Below are experts of layer 7 (counted from 0) of a mixture-of-experts language model. Rows are named router (the router's row for the expert), gate (a neuron's input weights, with its number), up (a neuron's input weights, with its number), down (a neuron's output weights, with its number) and show model dimensions 128-255. Each number is 128 + 32 x the weight over its row's rms, rounded and kept within 0 to 255. Numbers have three digits each.
After each expert's rows: a language model's description of what the expert responds to. This comes from a sample of Wikipedia text that the model never trained on.

# expert 13
router:159122158107120144145117096143106123101116209118179167125145116172141133146107142154102093085155143073138158096126129189102129070066130131090137113120194111171166158146112151114142100122099137105145142123171164155123096143099095167165134082113119081150122088155101063072105158148238138112170189122100147082118112115186094118089119117134140186021092150108112109097152099145171125164136
gate1:148153121158085172157126097103175076155126144110154132103150123105144103088126188105114150108144122090135170150112215107195115143099174099079138137063176074085148130138084125122126121134101102094137108144140081153079167160096063110137134073105172110079132128153128086127099147117035081214123195134139107089078082153173107155109165098056094124092129103155131107120150182134186163118126
up1:158125117170114140194072056115151081124168174116212167112139132097173133144150145104121140120104092096102075090131090171152154125100152146149176173131182085127127142147104175140168129184150163108180094149162129125129101135104072108133123139128192050042188111156125135120059126121125139181191179155137178079115086155088104139079165177127101186092080131114083117141135097142147164117093
down1:132133139082107127145112116100206107134177105108126107073107125137165184054190081120142108207153113115111140106128146092103116118119148116145131164133158091117108140196155134144083129171125096125131055172117095102144162156165165126085107144128155184101123119080164109174146124101078124130089129138125143177126023160070154166187128075120142094168191125136146089088117177111109130168161
gate2:118147137107127165097051148128167158142106154122117096176146081140159168099123163140080061154143181091129145160140126143106033172092120170125156152165165209135126126134104109156130123162075124108171119120126125160149152117152130179168130130072139158138121048088135073068169154120161101137182159124192114102150074117169115133110146100047122141112106201086110130192147123090145089126128
up2:098084125096127155162126158115133146185086125099111086172121149047155094120151159120132155094155067090156168108082163137180172116158117104137138129181096164125193144121066161166081138139088117129099099108116157158126137134066098143161122143099091111052167069106123099145045155158130120160108065194145134152114153144156130081155115156123188100188107096083123107167148192122125135090112
down2:129149104080126094132117100085184152161043093179130170157171081174129138130099091144111191115088118169118100139170132106125108136128098149130116137123221116103101154107128121100138111060067086118144068172107138118168102097131145145135143095128157085152066144085116143087175167113114076161199152125114132093160174078090134168111144117111134141036082152119090173088102123101228112112146
It responds to: Table cell endings. Final word pieces of names and entries in sports and election tables, plus pipes and commas closing cells, like Jebavý, AUS, Al-Jaber.

# expert 45
router:089173128108105108117115150136119142161182167152096165127134146128091100080184152131092107191153181217163129116144135112106170059162173093108192126117167150132156114130113045127162136134093105108156121117134184109097077140150116173059153149172101143152098094122156139135119108135134186097187119106149134152182127105086087092094092162176182167149144090120125168093123188082178128111118
gate2:120125115101183124117101105160161139179155105137089108113150116115176142060096160132107097104165134139132165133171153133179122191093120093150101126201155173128115091116087133154140159211143125094121139158110135160177102140155142156093126151121179163129163111081122133100105123130073106157072125100184163193108108157173137158126172065115136137102119146104171112201160153131117112079120
up2:113073120102107150118109132095080142157104137086130092124139146088186151139066126139141123119137134079164134118107209132158158127146165133137156100149102130138163143120057150062099145135107092128150112150164133115099160135124115122173143177125133137098126116093108124186070122146194192144106095143148097132078144148112129081078090118104159051154115141106115119216056166085142127059121
down2:118100083128158079155125126104112141138095122123141204118158153200111093125113060171128165131120166148136129159104168112108085154120102104138132096149205105091128116122110125161180138145054112109185121101091157136144083089091137151138206121111130138101168135108124087079154123149115077149184110114144204162130167116106132135107115189153109120121134106194161142094155089152163103082135
gate3:133127166188116053129132132128091146124135118092129106138105159164064065082131079137101169121124149122093190121103123224130166151104145149071101142088119149131122107076101180115145178196116152115086128121163115154058118125078126068127189109106099164123075107172126076107156112142090075084118170137146107088133161096097122119125187129135186086094076159128075103104108098115086113137122
up3:121144145129134121098165146154112133092144204138118112098181110118050122030108115135114180145110165082106126188165121083159104137126108136152084109116112132131126153154131142080189136150145136120107122087141139134130132111146108134115155045172098182145162135058145128151087196164107193158090176129161128075182137091194094168105169134171090159117154108183144148109118165181126160142101
down3:109049153144120206080150110104102112067144054158153112153159097132126137161130135157127157133101130088094178117104119093128108143118129103142117118166074182098142146111146080121118081061134109185178128118129148147183129118084187130096123079104126117130118192158156137181132126112132175108087100100115138114178147138116123179131150153136117199000137182119099092154141154145152136121069
It responds to: Locative prepositions and connectors. Prepositions like in, across, throughout after a noun or verb, as in "tallest building in the city", plus "and" and commas in lists.

# expert 55
router:102171115122113127140106101164152137163153121111126141114150119112128178135125150129100050136161167154136162105125124174081161122137098141114143129064140176068157107124148111133100060112097179086176143111105153152150146210166158188079198121121142091169169102078132156107144170157104161101139111098127167185166091152135075088151092171111201132153136140193147170138189147099106106108146
gate0:152149163149135176162126182100107085095076138140158083195120122081132116119130147156113149178128178179092158080171110118113135106118136118049117150120140109080188096129135091179115124096127150110105110093138149121088082149087142104113097115141125070158111120089157149111144113134120142166088193109120071103094146160132165181150197133087178140102146128144102165145168181102157158188157
up0:134110122149192112120134092118116130161090107126123122130179141128108137157102134149148151144187116123132133111168169121134149045131130142122102147143209082126163104161121154157171067124134139115075091163135156147075165102116104127117155164086086114126143140119147090118115064127130071093137171234142095135101104096071143103110136109196149146118125201138087136113145125142094182188155
down0:128178097132109118134141171143101115107090177126134176122118119114160118180120099171146168125113140120150117121097131099125065167052101146196082142160113121146121158118169161043153166202104133191138115162079096083148135146149158106076111132117126195098121052157122059087121137129161140097145095174082146067108110119178066149088143141097132124134142125103115114141151065100126110144098
gate1:135166098115053163125096148081100091085094143095135128161108123086112164091184111125104193120142143138170142138156191073096108134114138148091136163076158116134185170146087129181164142121114172115180049151147136132049211132105077107114140127084161154136127091123105092148089156159088152215145135124140067125112130094103128195106185131113130088106161169159124149104078144118193191068152
up1:180108130137127097093101084093130056127127156124158110154157109135153149153146092114173089137113102188089083120087071156150079145083151110161163189110144110133120117136126151187151119114147109144116134179120123105145160135131114083171125180149190144107162170197132206126108145152184144148170167167107098119127129135140152108113101149183104175104160119132130099116148072089143163087132
down1:158159138085099097117173089157118083102216117192085090144061091137149107050223169113148143106172086087079158127130144104140160137134128163149111150107094119121041127149147097135109178156088097205136090198088092107132190131134150084117128114160109109126122155158144141159165126145091145100140114113153145115079091110104130124173115055093092098160142116110135108059122121128096170145138
It responds to: Location in and commas. The preposition in before places or dates, commas between place names (Brecon, Gatineau, Quebec), and verbs like entered, studied, join.

# expert 43
router:154126169137093081123181188071099175178160136199085080117161109073092151136135149087179107086187099161123064116105168097078137144091155107101114157160073082109154135125122142089178089146133087155121110103143137170175183124120042132152086153140139098134181155154176185169144138137117156144143091155081167131135129115089100187085156072111168150090200119091121146105138088150104128167135
gate0:078132175152170113113075172117111076094079120123140107181127116092142035143121104193131148141139146165090207146150138135158132118114153123061092163130122136105130089141112103187117146073080138124158110122122173076146121099112153070087104138114142104116116113103160107109112126144112110136155177131144113135106157186127139153139147092133201123116131129137085119150155127136161176112191
up0:085120064128165154136145111111140127088081129121155103130130148120125111167086146138138117152203118164125100095198106122107121123117130163083086151140170092133169092102142159167108112164095108160083117154128154126102143061126122133103086161134113094121149154089129114093082114130142078160082155162132103180065178123125160157099183112188159116076148166102101141100145136112125169133124
down0:133218094123128085159187114118136098072147200172157139076138192121103150136101125153102108137091133141116127154091166083185122161072145129163132102199121114095167120101110122071142138185120112150114138098149071112151107080112125152097107129118125102095085112123153128094135172167151147061041087153112099116114111158160094132127115135114108109142122095123107108150079050131109161135126
gate1:129135110116079160097132113109109094132104153106115115127120136089140119086214127125102140104141126103091183163162213104116117151114088125077091148074134159059178137119117115097149144148095140167133088172167107180103154111129121152126185053139165114094077131134106095143110137130102063197099127109120118121082124132156129155110135128124157139098136151150102142070115162103161173110065
up1:162161086158110145111081087128123097079176172095213135128148140134135149167132115128105121107094111161079080100130105133164153128100112152154163063059119103124078111129164149158138164124147172143181140211174144129173141156142125100140135138046146144103130142159153055095173119106106113142169116145172094075087105128109129131114126158142144154085093164140140133127126098117177101046135
down1:101119147161082133090134098090125104142172098099130152141128115079167120018162067088155129116106116111103143166145164076145119154103144156187058102181145083146147157159122149184137155197119126182165114208091157101126130183166090074079112127175142123130127117125141074175107129100088125127142087112131200164079056135080169125109116082146152099176162108129112107104089050167121143127120
It responds to: Mid-word fragments. Short letter pieces inside longer words, often rare or foreign ones, such as Coin-c-identally, burg-l-ary, screen-pl-ays, Transat-l-antica.

# expert 42
router:084126162129154181107083136096084159088105171142140113155076125155121103092106092099124162067113160121145115100181101189110146149174133186126144130143101104118113150157123134131099145097153080103093131066166029175084105082134158162158146085100088165094104109091142051108117216145135129144097128115185160158128095162116129164148192158133168097125108171150104123090132140079100119097158
gate2:145135160190160147106093110152126156156145120179138081211101121164116150092122197094074098118122169102118142110153164157128139122148105071152116123152131148120111103116111113158109097151148119126169194125112112201169096145096137163115153138128145148116134101141133115065205185146084089126136108140204123153112125122133105113078171077116143122093104212101144132135157126124134118094172
up2:129073132106165126187132126149127077155075157116131100163104205113107086145141160140104103116209144105157137074057212130167142116153137120109123122150105125151136102160054148139157099112146133133107090083115146167116125068127087118137137155126153132063133113112156140151082171128142146104095100184112065101056137189126152086129141111122125130152071126063112128149097139157151121064091
down2:117103136153129089129121151144087144158037115121147156125213104194144082096137116131121130113110163118119098110141088123070112184141115117114143129081152133112132096145110148172156095087023156146106125165116172129200136126132152126151183101141154153139130131091127124117163133117147109133191123085099137113156212075107181135136142120105152116056075177130113114129112144110232086136132
gate3:196143146075125080110131138160091095107160221074122076160131103097105087080087104100101069106177157099140140123165155200153149170134134149110097172050110147110086122118130133137088192163105116119100138071112120155033175149159147162131159165118109131033072140136066128129118173177137069118095178114162116127089140082083069140129129113075156088131101126146154104168121118150122069142126
up3:138115118087076113125156164074132128150093183181133109141131114121101174160090099124178175185170140096082127140130097142093091144175155094163134098136068124125140143139104124127140151117159114193154171097100140095170144136154091186139104130141118160110141146086104159114080122122159150131100190096108109107115095075226104153104168075139156145119133106177136082149098149144144140179141
down3:100069094137152135173172084125118143137105066136093106099150146152173121115133143150119163074104138132128146136110086094099170076118193132094137140104128133094122130139189066101123115094136152181156154171096146047125079130126131058065099097127154141134161200142088110156136084108160173095124072115141119127113184119149119083124162145189082133081089155100090131103158150184112132181113
It responds to: Biographical list descriptors. Birth dates and words in biographies and name lists: born, married, died, and role nouns after a name and comma (daughter, founder, author).

# expert 61
router:159146106131127128142145138154153173156135171127137117197152094128185145067129108086063133152148115142147082169104089088099062161121159085186168146129128114133119075163157119132153134158075111089110097217112092148184141052101069170095139096171095157115164092155145128120122171112112122071135188164159167123176137110086108162170063170160136153130125080080141174163123162141159078109085
gate1:132089103072114181126072114102086111119125144117170127152124103099143151110107115128123147144170152178102108170108190152116102170132151112115084135083142169097170126118090166151154140189126136091132117162114018150087100146135130139080135128077104165129092137144118085147124168095136113255095148093105122128134166128126129182166163106198105152102157116168140115093125166100205213086087
up1:155099145103125180153030082073149109104189145092230160206196123121113161182127143155108151138117102148073058111135112171135109098133145106180149147125131177112157109117126175159128120134178133111185135222168088092157097161158146094143147167139154133084125111181122118132127125137128154170184113099107088121160144122055148136138094160214108175126120116154160140141143128105178208072073
down1:115152134100139091086117125130153120176185071124112154056084129129136129094187104128140168210147086091117122114128179090115147115192112108174131112168147116134090135162084178188077121140096127156165097170116135188097157095191121127111154154128129135153134138140149151189061134076148181093129119090128144195111096108103162134080131161182149152179159117127118088128125099127176107131101
gate2:074140173123141102101112098135142165193124138106089135202136098143166134056091167119087127122149177068128119156149166134179111135122140092125110154160116201093136114143160068135140106177096120064212098132090092185123144144157126191172081119137186110163155093123118114099155144108088131143158133122202138108134134127152105123110142098093147145106102145094168131192099157144145134139180
up2:136066135119093120208077119145090143147095132083133115121138177065214101123130135154128129111166112139159150139099122184128155173179133089120159139110107212133143144152064169101085107125103132126161143137160113208136116087075091144109110135121131108061126120122148131135112191155188147125121126194120164170102186097157191096118111135144175100159099108128099118171091176088118126081110
down2:110151116102169143145134099109102159116052116194154180131120163181136138129072079137146177126157128146165128172171156135115109156167092112118098142146186095076111136159129101148145181118125089146177145126110171155142087167184125134133178094114163141141104168066144125101176163151099081157161102145108168150106160102136138134141097076109098114000079109093092166107151105138167136122095
It responds to: Relational function words. Of after quantity words (half of, most of, quarter of), plus to, as, from, like, and conjunctions such as when, although, because.

# expert 31
router:108109096137190118128102128110168115139057104179117085148101084103144120162071162205134154130088102067095166138053167138167075070188080112162072168154180126118128108108139087171122155115109147094170151153155105135114153165146123124133123097089160082111140121139142139104186068125165114188122094150183124114141143145153166092081121112126150073207197115144091159132146103179132148186156
gate0:130134177138151176106104168127121099126084125137111066202131158174109085102136153152128153174094139118087189134121133151168113063154122182068060116111176124096172074148149062181115110098143113076139111165152165126058057144118110061133137090135117070155132162138107138124110104162156105186094157114142139085122182132139190168115172087154188105132138140151119172159145158107169148162168
up0:144122098150165133129137131136129155124059118177135105154149173121128112138134122138158135108178135135112120118178129098123154071142125173132094131147171068133191105188120119195150071151135139128098111181140128185110108134110102160134187126094107122104148178159149072120075086094117081141121181158157121158109166177136136151082136109159120137086146163140093154097144125144122172144187
down0:146203071149141136176143071126133114113163159116145193046140107119124140112125141163140100079121142144110140126142179115114097130112130097201120097156117159122142133134118134073144113145142149255147166144131132127122156105134154124120155112100130177096128068135131133131089144202149145079102059107105157111157095158184103119111090163141116109000143120120165128147087112127069130125124
gate1:126142112103085143114100126108137091168064102136094137172140092101134143132159120150149093170122108147097169159179170101127107136111211164099119117125136122123155124109098173145139148169126141188120129147096130149070164110144114131152127133134101195077080123100119095137082168119143095146163150144105122114129118083124142167188107143108099085092147102141149107102139178132221180113081
up1:159124116124124171143138084148095101091136168121173107182173198136087152169135116124146180127125067136109047129175104134109118144116123173112153154144169171120138124146152117205111112130171144101202101170187093109204152157113117093160156146088162110117158125184068137120167100137118133162133148094097115098123149125116168152114108139140123210083120133123142190119139085112129187084168
down1:107125155117135102092079097089144140097210077104125079077049125159139155023133097110136122125144093125111134074123135142148116134166141103194130116169146096148129174124112153167072123104103121216111096232107115156179216162204127099127109125164159108092123175136135141197090112131080142148096056110087157095087160189124173130136134080152131110189182148169145056134121116132134123127147
It responds to: Sentence and section ends. Periods, closing quotes, heading markers (==), line breaks and row-ending pipes that finish sentences, headings or table rows.

# expert 7
router:129133125127141083136121126088151116127128096167128180095165109199135133146149172116123164121187130144113135163179145134189103142128179137162191139145149181145095091104143190149148145160176154111107153150090059123155056061096136096137058109122166111103122166140140141122133123139080126127123128161126095178109147115205132160118204105120080123135109168159155094136191102163173187171119
gate1:137164096125099132111165118077131028131105095169168105118142125103118158165151107129097118130150137080095112194184185146137135211125172130109132088118174178155160135106101147188115149175124181123153101144109085136118156123139124137090125110146132164117108142098131072121074159180122104133088141101142045120086147079158155178163142074104109143127176164209166107147133157129158178117114
up1:168139112126125117158099091106123056107101123165193136136145154117147211186121127126108170162117099120077047124161095159130083148144159218141151142126240130128106175132142156164101153147135209112169108139107081133168147115144128132082096147141143124092124105148079140151094124137143107122177177105147075147139142123077150182102162185187134171103108119106101134111122081097174177120121
down1:125128186162137076134101107117141097151214084182072111103145112179148122086192120173155148177156122126088151123202149113144124152099155127182110127138201084125124109163144151128123148161112137112146099196111145149073148149184110129148150139201181171114205121127176106222086132105107104129143141085091154141151060167092120149114164084136123119140170146164149155117162141128125140133188
gate2:153103155120162119141172166174145164111154154147120079157153116101182130084141174078100095153164165116088164143164135114112132119102138105176145152186125143122149120130080141134131167164139120080149106130135134198146122123132156192129081106091164167178119093121167065116159113155129069120195117137219141173138145150075118155078160135092177102111142171056158146159138093154088145103154
up2:055081127113129170158167123080049085145106144115129118094100140068138076168080116120121121150161149098143150123043179209115121124143145112118134090144082140134165122154086097101102128123101179127111081090127123178182068102087107131114102123106087105095091108077190144143095131115182100123146100139110129125066186119110137054141115088135162093158158129127093112135106139156159175097109
down2:131117108125145069148095142110128134181094144111099141116167091163129126074100073093108152112156191095140122202149158163117134134154109124134150105161156101106100127132104153173134143170060144131098131145124145139147090146135148087089207081114190143111166128089174100098173147148120088102205139130076155161142156072116126137150116137067124073055050178156124121125138163118161130129125
It responds to: Date and event prepositions. Mainly on/On before dates in football career text (debut on 5 December), plus according, due, signed, and table separators.

# expert 11
router:049192073120107099119143078119124116092148129163102147121104125142099155037184084135147062151152095151100109178106175117109102130102101146096141115135115138154140160049124169136177112151145073118057095199124155108179117168195107099138065112131048134130167150172076155175087107084151142120076138126121086104171141144113142136124116137083119126076115144064162075158128131122140180093131
gate2:103183173177162148119152095177126135110141134154129091162125094107134147116129155110090130158105161102126138179116137147104098110081152135137136140160109150140209119135131176140166100206118112111157136177143117157161129196144123144146143091079105152111129129132149117124119112147104080174155130138209161140056116148133079155094095147111143160062127133090159173123128107084186134084103
up2:122060173105105144153146112096145057167105090087117118166143164128087124161111125130149092105203131143154157119070158144114148112132134135161119083115119132102194108088116102124077095186085108178128159107086125146125166141073126133174138100149059136096108147103214156153073148115094165104112084149122144102118168161165116071124083154070153164164075127121138108162102174121166100126087
down2:115103140134121145144116149121136170185098096155134141134193083123104095124122071109113132105150107154096119174163103143107144106135114132148150104138152120118154089110137142158125126178111072163143114144066151111119117107139129110123186172127176150183112137089123113134155139103099121152135134151108193207118116114128118105113088118141123125000144118131141182122133078124173067127107
gate3:135130140154118100108131092131118170139140195153157019103160121119090104087119111181104075144134087164145132123100103205196149168103119087142121168034097152070107102152139208139157167180145129140087078067137137122122188170100128092105126157114117146114116122217119106099138162110139120120142147139136116130175130150123126169132127146153156098102120102147048097150197095130144057136107
up3:122124149106128083139144146141148085119106147167136176123144150127086128154129100125149153153147142115151110149182112150041104117148211086167081097125167137140096153165103077088122141100142153125127181117107120140169145114164096162119138099101120137157167117090154133118087117181127127099107209063152090134112142128169089116109109093143058173101155141198142142095100161191122205199165
down3:115103131124146152119117114123186110092130099128157159134107130097151101110151158137135133132129125147120128125036108141100154165158158087124141183120169209102163107067099153131118085098109131112150156181120119133128128135077085087090161166117142083174168093107128174115174098106044126105074092123163070123155213109158149176132091122122171144043079175135144125102143132132117139093123
It responds to: Mid-word fragments and digits. Word pieces inside names and rare words, plus single digits in table numbers, as in unfor-g-ettable, O'L-oan, 6 in 63.1.

# expert 24
router:075148120094121088144114118122141118137173108110131156150134086175093154168160120108099070121146183172168167103136109110088166105108172116129153122089130126133163151168067180151154121131141178113106114150148114159070118113109078146175134203134103149090123121044158124100080172120163123078095176048130185148175072040143075087134130125168148119147169129159131124044173119147062130167107
gate2:108178119140186192123114133131176111135139097086124090149117101077165118111099168121087096116159133072150174122102121140126119127112148137135085195170141117095121110139157092111145177184154145111091145147089100167144127129083128164125064148108170160136137094116150061120090139140140095137111134141227113137143113160164149121105203078118125087099175195110144101152150133091117102089206
up2:133056173110134139184123132141094120146089170108137101177147192105144153103118145152142124135152148045165163067086181169191190115142165133113159122174118127152181158122111160085119126131095128139159088113133150167079156152119094123139170084165102118114125137094154123134063152126134130146136107218132083122079138145121141055139105116072204079140050131120080188151085152136105137068125
down2:181099094149117074139088121101114073102093131156108168216143143196115144108148141142086152102143169154091190156091064076128138105112055129109147093149152112085116140102102159161192130146071100119145093158136121056165118150148129162119142116135181119134139185131113139074169144111114115141154147149178109187178183084109167107104123140127182153083100119131123162113195083078164131172137
gate3:183104165144105072136163093131068140135052147110144108134133171151061142077100067110052117121135161137129094105085139204121127182136186109101110132068095132130113111147119178129147194156124154125161155103159119118058161158057110142117156150071112137103106089198102121116110141145073097109137180120094127075102103081156113172160116123081127125113094103080079164152113173133093097120139
up3:120091126115136151135178171119096105121103139148139207113156100125066124088118098092126153150125152044146124156209138052108088160143145127132070132170160142117142154165083107089157151083155141146107160113082127121114145066087127158123123163120100148106156102078176167144132125111120146141120155073181106075115097060158119139109123112131082146138147128213153163097108199164083208115124
down3:123030164119173141141124190114169144066139150106138146126156149093109146154194162164124158121071082108130168120104109123092134172103104106162118168158114184106129127179143154130096088085158162142179169144133169128148075087115109128141139112136091174134141186154126175169136102165039138120113076128175096126130191098142142152084136113148161120046149128095146091093193078099132157114152
It responds to: Infobox colons and auxiliaries. Colons after infobox field names (Running time:, Water:), table pipes, and had, has, was, in after a subject pronoun.

# expert 29
router:104128128164142157124093186162095178139137119158177125147128112147098137147162189106062166110120102150110119103116103128122160107111169150109179131165133101156160132123108137071086163070084145135104129119147137144132101092038151166140130091131151178195074120150098097128137139077135113073164190070167105135135117137163075126160147104131139164032087110102112157101107089123156071106144
gate1:132172139090094222088094146160123094113120090096121119093137105124110149088143143132115153144140140108101133115135177059113140152089155103098145117130152119126142136093103112155128116087092160147185111152135081130071142161074112125106175093064157190154062134113104074144076176132102122159118125109191103118106100143135137152135195078133085128095131118158152114082086182089184189088171
up1:116171142139131167128070095122158105115146124102167137145147167126094129149190151135134149102154090133079048053145081136116149089125150144148196127144134131138128134141126146191134126090159149167145121171137115107141113132077118114134166166130164130112150143146119100132104165143144177139163066107191098152150101146102129096106185146178131175085062147145148102132130124111169135068174
down1:101147129074102080141133128100152109151224126107060122080192082145127153059116062109193157164135098096160104185142184118121103135115141087145105146144166112142117159201130204129101110153160109134148099166098122123143178159184147105125191110173132135122145148103135164193085122147090160167145102143088154166163029135091163115165140094105119111197147081094174068114177156171132148106183
gate2:135148112145139134126137065150197161133139126168098078161129090124077130073121158127061101097147178097102159145117142126133084141122117122111139192192128148136133146134087077167134137172114095126157170136099178177136113134115159169155161109126138170136147080142148118106160173158118090119168152136255123141124111122122113092065135097072147124087077199100118157166142125158128092121171
up2:104098158107112217172068175085130142184134147121188113127096142129160068085127145124128120118103092062169116123089171144162144180156127162153103081164073163135129100118086149096086119133085095139068131141106088148130146145075068153151104092070046131086139074132161090114069124153127135169117043195125118093087108165149130105131105144145182100236140115124142106147092118113128170129089
down2:126100132086098108142046169101177135180065127210098156153120090149140111161146138164139190120164152188131089113160128119072115138122132119102149092139169103058104118172081113121152090139036080140139119158109157126115079116109118124075181152115148130084141185111144099115176137152111049151206116155193129164182117137088166152112114117122125130000105154097092194119139089098203128118175
It responds to: Taxonomic names and table cells. Pieces of Latin genus and species names in species lists, as in Orchist-oma, Aprosphyl-us, plus digits and pipes in tables.

# expert 14
router:127131176152130219092111101125166118133107149115107073157066096101096124098093106114132154059084148106140207111112087148123079110165137108128133136118133142080100099132131113176062125142084086123155118098124074156172138112162160169079141127114129095154161125165094140078149126146116111155184051153190157143078128104129104123093126141107157077147156203133068129160103115096139101098152
gate2:118129159167153148110128078130182157119142139126088056174087117106141117104110157123131074104149136120132140150147185152162094089099104153152139083175124158109134088112139088106121160185132121147102123104127146124103150148102138154122128146160186173172128126128144081099128144113109123154122133146170125152082089117149082048113149116083160133100094201051136117146141104114156103109160
up2:106077166105131155159161098131124124140047154130136084109097136089156100132111135151168139110164088093165145104118180162231173151150104148100119121164104132136121110083099112132110113143119140157089085078129126144087178133101051154114180117127140117089155082103180116146042121106155114154099074196147113096069154149173131055123147149120160113153087140097162109148103124162136137100154
down2:089114144112086071111111094170136095145065115158109175100142109214083118156110046114082121127085219156145121123112129113074118154088136083077143175120120120103169156167158124141165090101081107153145147140109121103211068125124164150174176085095161160136135140093141064148155191069120094121163127108141140126112189104119155127130162110122159110019120163089131155149165101109130117121129
gate3:147110104188085185108125146167121104124136169087132062157144134108054114076146150165054123116148110149091135108103148142100129162091144147134074153078106133087121129155119205132127188136106176140103127099143133139112175162119101128094155129110121105111100129186090107115171105081087076075138141122122122089098132113145090068166131067138104168120135120148087111158110106163162098187131
up3:170153189107140103103163149095111098100088136166128136148156160144082122111121087095158130168158169089148136151200137151126115092147137126116136080184112145136092126145087072116137119154146101102136122106120107100111102103107139156157095128118130211149153114088149109128113162178152057155130225122229118145181047107110104209093088143163161110104103088091146168107118154118160153104130
down3:132065144152163094149167118123155132128106074134121142156171089113175114138148145072121169111129161108116176164062109098108121120138123103081108133119146175129160101140104131104131136144099095133150131151072165158122115128094181065111145151163137153176140167175136106136122111111135169139124169084162135131105154110139107134136120169146222138000187138154134084130127161099185098117157
It responds to: Year-ending digits, punctuation. Final digits of years and the comma or period right after them in dates and citations, e.g. April 26, 1912; died 1696.

# expert 60
router:106076167109205125155129204145132141133179147098172083122140067198122171109102132112111093132106069144129108168152068111093118181079115176166097122057121174120103080178090081103111075166131130108095142156096104128156136091115134122110111150122145147194160095073156139077070155093126112144144206187138115124182091170101160137192078127177081121143138160090119163143117105218136096124177
gate0:072177168146107101048134163147176103107113122160142119141133136094178086103141113183131129136135158182140150076102106104151084090162178158065097132137155101082165126167110140153132163122119188093119097160117153097130162123095094074123130114132178049124150130111165153120073119155075089193129132079167124146098125157166162088157155123151151142123174148169057153148154171142115162231180
up0:093155155171131142105126124179153160101127111147169075120169204091160102159092122149161165153138132189140131095185110080125129094133141149123082123161168121077187101152135117161158121185123153132125103149156170171147153101133042143059170107159137123090123160128207111122107098089088092112116201111177102170115171158106143129134093098164126188083141157139098218107158139141072197136132
down0:122125162129051142113141129132152098103108188144134177058127158084094156154149169123159124131124118132149132130126149098155071110113139131133110088117101177140202125132146172108133150133110091154095143125170067145136117093113209130123077150146131189055121115110128165114108164160157169087117117143109123111135112135147117117119095168176089110161068130108138082136103131144124060128061
gate1:113130128125091168125092121135106065136114113108186118164124181115149118132145164131088155121128117117082135159142150090102169154074175123098083091158109136116128131160067149159133113162114148116186114153166123146086165128146110122156149104126199151136106108128107089117115162122113102194079169063062065120120114078171182165092158100114085115092137149199119128073111173115142181065113
up1:166152145133111089103106118078175142135115157105144122196196171153112150151123118161134179107121091162063107073166127149150125086153156159125193172113159096086116158119098153131128079129123076103128059224132114108156116139115149097149114094124164127094172113157101157123134105116109145133190091143139160108148110153078177106132143156153150154098162132098160113127114045082136163115107
down1:116100170106081138113140090093128090154156095118154116091115074132181135114191143152093075136148038124088143109131185149130102094120146130150120073099081148081118131148093090153061103107132097176155121158155106085104160129199155090099130103126158133109165090115150150136094173097144122142129112114113131084167085151097178097234112101170130121148161106188165093117126083167123070178136
It responds to: Prepositions and articles after verbs. with, to, by and a after verbs in plot summaries and descriptions (meets with, thanks to, is a song), plus despite, featuring, include.

# expert 40
router:157116149146137112107096110149126132113113076107082160102105166142147085106136136068128159145121161097163091118185086119130120114099192109148151170204080184169134085114121125110098175123137136123150128091096124103137072094092175177186111095129153139193159116135158056146099090133102126096122098098194154177048105178136113158100204130151176107107107134094095101181176125132156088061124
gate2:140109190176153160101097115150165162144176131115109052163102101090138101106164157071124095137150157108064138099136120135207100101138115100115162140185132201088169076128098097160150158194156141145151151145126178164136157108162120140148155114151152135139104092135184089090169144183131093149177112149207115154099095148160063129140141129091195111102097206069121130183182131182119155099173
up2:088066121092120137157127126078069099143132113112088101129097132097163027127130108144093126118143139112188189051057147163110205136149114140095137126162082127146123166112134146115121138111136094133126168119117131181129162089088100136172160110078054091035126132104139128157104183149195111132114067177133092097052158135173135123133113120103175064159107123087137080174123170120134143099100
down2:171127092188127043114115092142105147228074088155144153116152128186152099067120110120108147130092166164122136131147132148081157135151153087122115157128151083065175123141120159135210110105054191131067125131085123079178065114133145097156172069108153107174114145135143146090202120109120104161175157100104127166167147122108155149167112141107098105130069177110100203139131143127180114128136
gate3:192133171187127091114138080136099114149137178096129070183110120096064093090198134078124118151127124135091119121148092193168120156100132148080073117063090140121109088132147192126138226198095141118120126094134142134073177139118126130098113153114128130135144122194103108131155122138135112099123157095171127104093111133107072118104104158160137148113051098095078116166096138144187081142129
up3:097115126106141150163174147121140080104100121178188162116169145142062153126105088176156109134137125100153122163154172090063109118152124081150117118137140099119159170147094074129161066078165160161109119108152146103148116092123085092151132112160076194193187114095179153124098157139134091145119161138128114141159097110125139171150142099105101184113133104232114146117135184147135161160103
down3:129088140138085159144123099057126132087084122095133112167125128120147076137146160118121160082079114122123143078096090098120129133123194187093124128093136135031194113146155083162121176115107169123160172112117110133145095141162155100122147154109127086160165207141086120109146138077121167143105123118176112139089130107114119141170127147101188167037106136092146118153110122143166088179120
It responds to: Article lead templates. Tokens in stock article openings after a title heading, such as born, footballer, played on, and species or list headers.